config.yaml
num_hidden_layers: 8
hidden_size: 256
n_experts: 64
experts_per_token: 2
d_expert: 128
d_shared_expert: 0
hidden_act: "reglu"
moe_layers: [1, 2, 3, 4, 5, 6, 7]
router_score: "softmax"
normalize_top_k: true
routed_scale: 1.5
balance_loss: 0.012
balance_bias: false
init_std_router: 0.0176
lr_router: 0.000602
vocab_size: 8192
norm: "rmsnorm"
norm_eps: 1e-05
tie_word_embeddings: false
optimizer: "soap_variant"
learning_rate: 0.00576
beta1: 0.95
beta2: 0.99
max_grad_norm: 2.0
batch_tokens: [65536, 131072, 196608]
max_seq_len: 256
train_tokens: 539000000
max_steps: 4441
dataset: "wikipedia_en"
Below are experts of layer 4 (counted from 0) of a mixture-of-experts language model. Rows are named router (the router's row for the expert), gate (a neuron's input weights, with its number), up (a neuron's input weights, with its number) and show model dimensions 0-255. Each number is 128 + 24 x the weight over its row's rms, rounded and kept within 0 to 255. Numbers have three digits each.
Before each expert's rows: "mostly gets" lists some tokens that are sent to it at least half of the time. This comes from a sample of Wikipedia text that the model never trained on.

# expert 35
mostly gets: " region", " population", " village", " people", " town", " person"
router:147106114113118122100153174112072144139129126114132152143176112168126119136127137108080116140116122145091147117136083151127115116126119084116098122130126119151135156103124148131144160148163099089137098175091166112124125111162084137139119088137105105166133115146141143145142102136134149117129110135105194131167096188130099136130123161119131159107109129158142155106151133115099091127147152138117109106158114117101183143132097158096154117130149171093102133142125129124118187129125133124132136135146126165138126164135158103145148134129137142203120135078189148137115139130064155096140158140146164135116126110145133147159136122092137146152184134111168177153114123118117101146128073132154119146102123141141120135138091146123170124081092139141125097152132086133134131116102122
gate0:145115106122131117163114140121077144089133138128070132118137094102138100147128100104089116163101155132128074128095182140171109136129130131131128120155077151079096166148142121154096119131108168134110108144126144143117083140125134121134117133135158161105153130171145124157162143115111108154145142118110128105139112138158114142114112181129135159148131106157123123091148113146162108125170137109130128160114089105096152126102114155163132151146170123136087142158182134121058100077084095114163115107111132121130169091109118112130122149179144097156097127122134116175130090123112127109119104154118162136118119135174108131116096098154122124168139128120103146090118135146129128109147101124131136154091145191080132114123121158101135109136136157120123151164146082122136093135130104
up0:146075140126129082134065148102152120135107115135158055121090150123168105110107133099136140132092105125142158118147133165057123087124094125122136138149167131141166112138095151148126141082110112155145134138134145144099148148089114139185138154125126163154111137097118180085097158139163149122125146137118129102099156134154125124103100139168122104181147124113126125142143109123110115147081144109162094127116129170081150128108132091115107104125147123136142110144163128078131123130156130131123093131114171122129170119128114158133137133105117146130122155132135122117171112124142136187119080093123115125146131125114140117131132139109108141154150104118160104133104098128101145130135092135150121105137144066094085101123172097151125127087126131160133120163143166159174156113148117

# expert 28
mostly gets: " World", " National", " South", " Western", " Best", " North"
router:130069078143141144096125145134144151124129115113131173103125133112122105167126127153116156111118104124115146157152103133123135131128113121112154188136135162126116082117141154079087137117132130129131100088110104117147141124135155149101157150110145113135160074117127088110117111133147158101109160129142117107158131079127110125107083113091110130119129134078081114167093185112103107143127133079148139104135127137114152120131186137127129113156121127125167137150137120130092096167131126136121140085140128138076107145135138126148105124150123154124109126149156145160119153111124109131090114146097074101150138170085109126109153104102130151142125084151119124131113103088119199187079129086109141107115136144064099176167130113107130140087129130103128124151121116144132150147153118
gate0:119106080153127114139104160156080137157158106105143122119142148094154093140087159131158161109118121113139120121147123122144169156147118155092160110144118143141090122085154155054066120130134143141126099141136119152104171141138129123155136139136125121148155117139140117098151121115137100112131146148113124129124143117131143087129110142110154152127134103128053150159121135188124118142128098098156143108140149139096099144155124139105103066164100120179136136123112130140158160175123109126139095161106149128122135087172148128116149085123101125152107171104091120137126146081120120154126102151125093180173155152107132124126138101110118115143095082092155106139131132115111152131130133107127142078156132084100201136137124095120130129154132147175133148103147139110136118123130141
up0:125131146121103086113129132153135117123088193129099156114123096122101130130120158097134146152121120163100119106134120128104149139137103131098170089125097109078139134130117143097124121118134128148135141138152098166120124113123057146134121121117134117137142128122151138147135128132124100165118134136133139165098155137119117090112126163133130127087140116099125067124114151118077147138109109160135122173140133106161133159200105117152178124107087133121158143108122116138117110115114115136165121189104115111102113094149106151167101137128090116127119105128128144129074157063133132129142128130129118119152153124111105175116117133182102129106082128149188101113098119125154181120095132077100120088158179122106155092161163165119125123119135143122152125118158137130174183119134121

# expert 30
mostly gets: "In", "in", " Genus", " In", " Historic", " Species"
router:167126126116122121121121109106151145134133106150097092105111135087136161167062114156118125126163125110110110125150160151113150104141112151158139174143114126114143120127137147146142104131129079160111131137105150100149139103126098141090121091144122107111217153142166156126130144163151112145138113109125123140108098109125126123134139144101127137133139151129160125139120203145115122140130122135155129191153111121139157154092103150150076165118176119124132089150152078144140139109169156139130087143094107126117121096134152139147102150134127138111110066116153098096108106128123101171140090117131158087074137158143114155115119173126070090156151144133158138133125108131134164138159132145135122126139130101121106120122123096109098137106088121127110134186149125117095164093134099
gate0:124135143147141144155128105114157142122108146070105119151109129110166170140139164142096141117139160115169095118125132156128085106152092105141133143158093103130118137106167158124126128118109156124155127137102100122124166143113086135082087145121172137164139123088109146123132119170191142110124142110143138109143109120147135126107117112168144145158198107154153144142145113125143139172112151138145156168147128132092104191170135127116114161108161119098133144140115139099143172110145126149134128137110128146124123160115124077095089101157134148132118135197138152120138114119145156109129103134046165115114131115123120129092104121137120105132134115100066114113172146116158139121112111150104153095127098115121077162151150143126156124131121150129194128091102104144127129131135107
up0:157161086134113109098127199094148155145105138128131162122057101124152155129148137172091178123129156109136112095169110128129094110104129140079161120108134120138154130120130076184118141118153096146172125171167123164115108069134130155114108152155129168120132103147148143136160144133086143166147132103137101118092133160128132174123129093127138120129150153128115132142114110135156097142117119089190119097148150144136150118170114152088150178133129115125117108094127109125121166179114124144121129132109151140115099106141152139122117123152115155129104158146137093118122144090125169137141104149102101126123121086115093143132142164149093098113131130081114138164120136116078159139104124123152157119097169114158098098132129125109109105130145129129109143174144113127137108100149125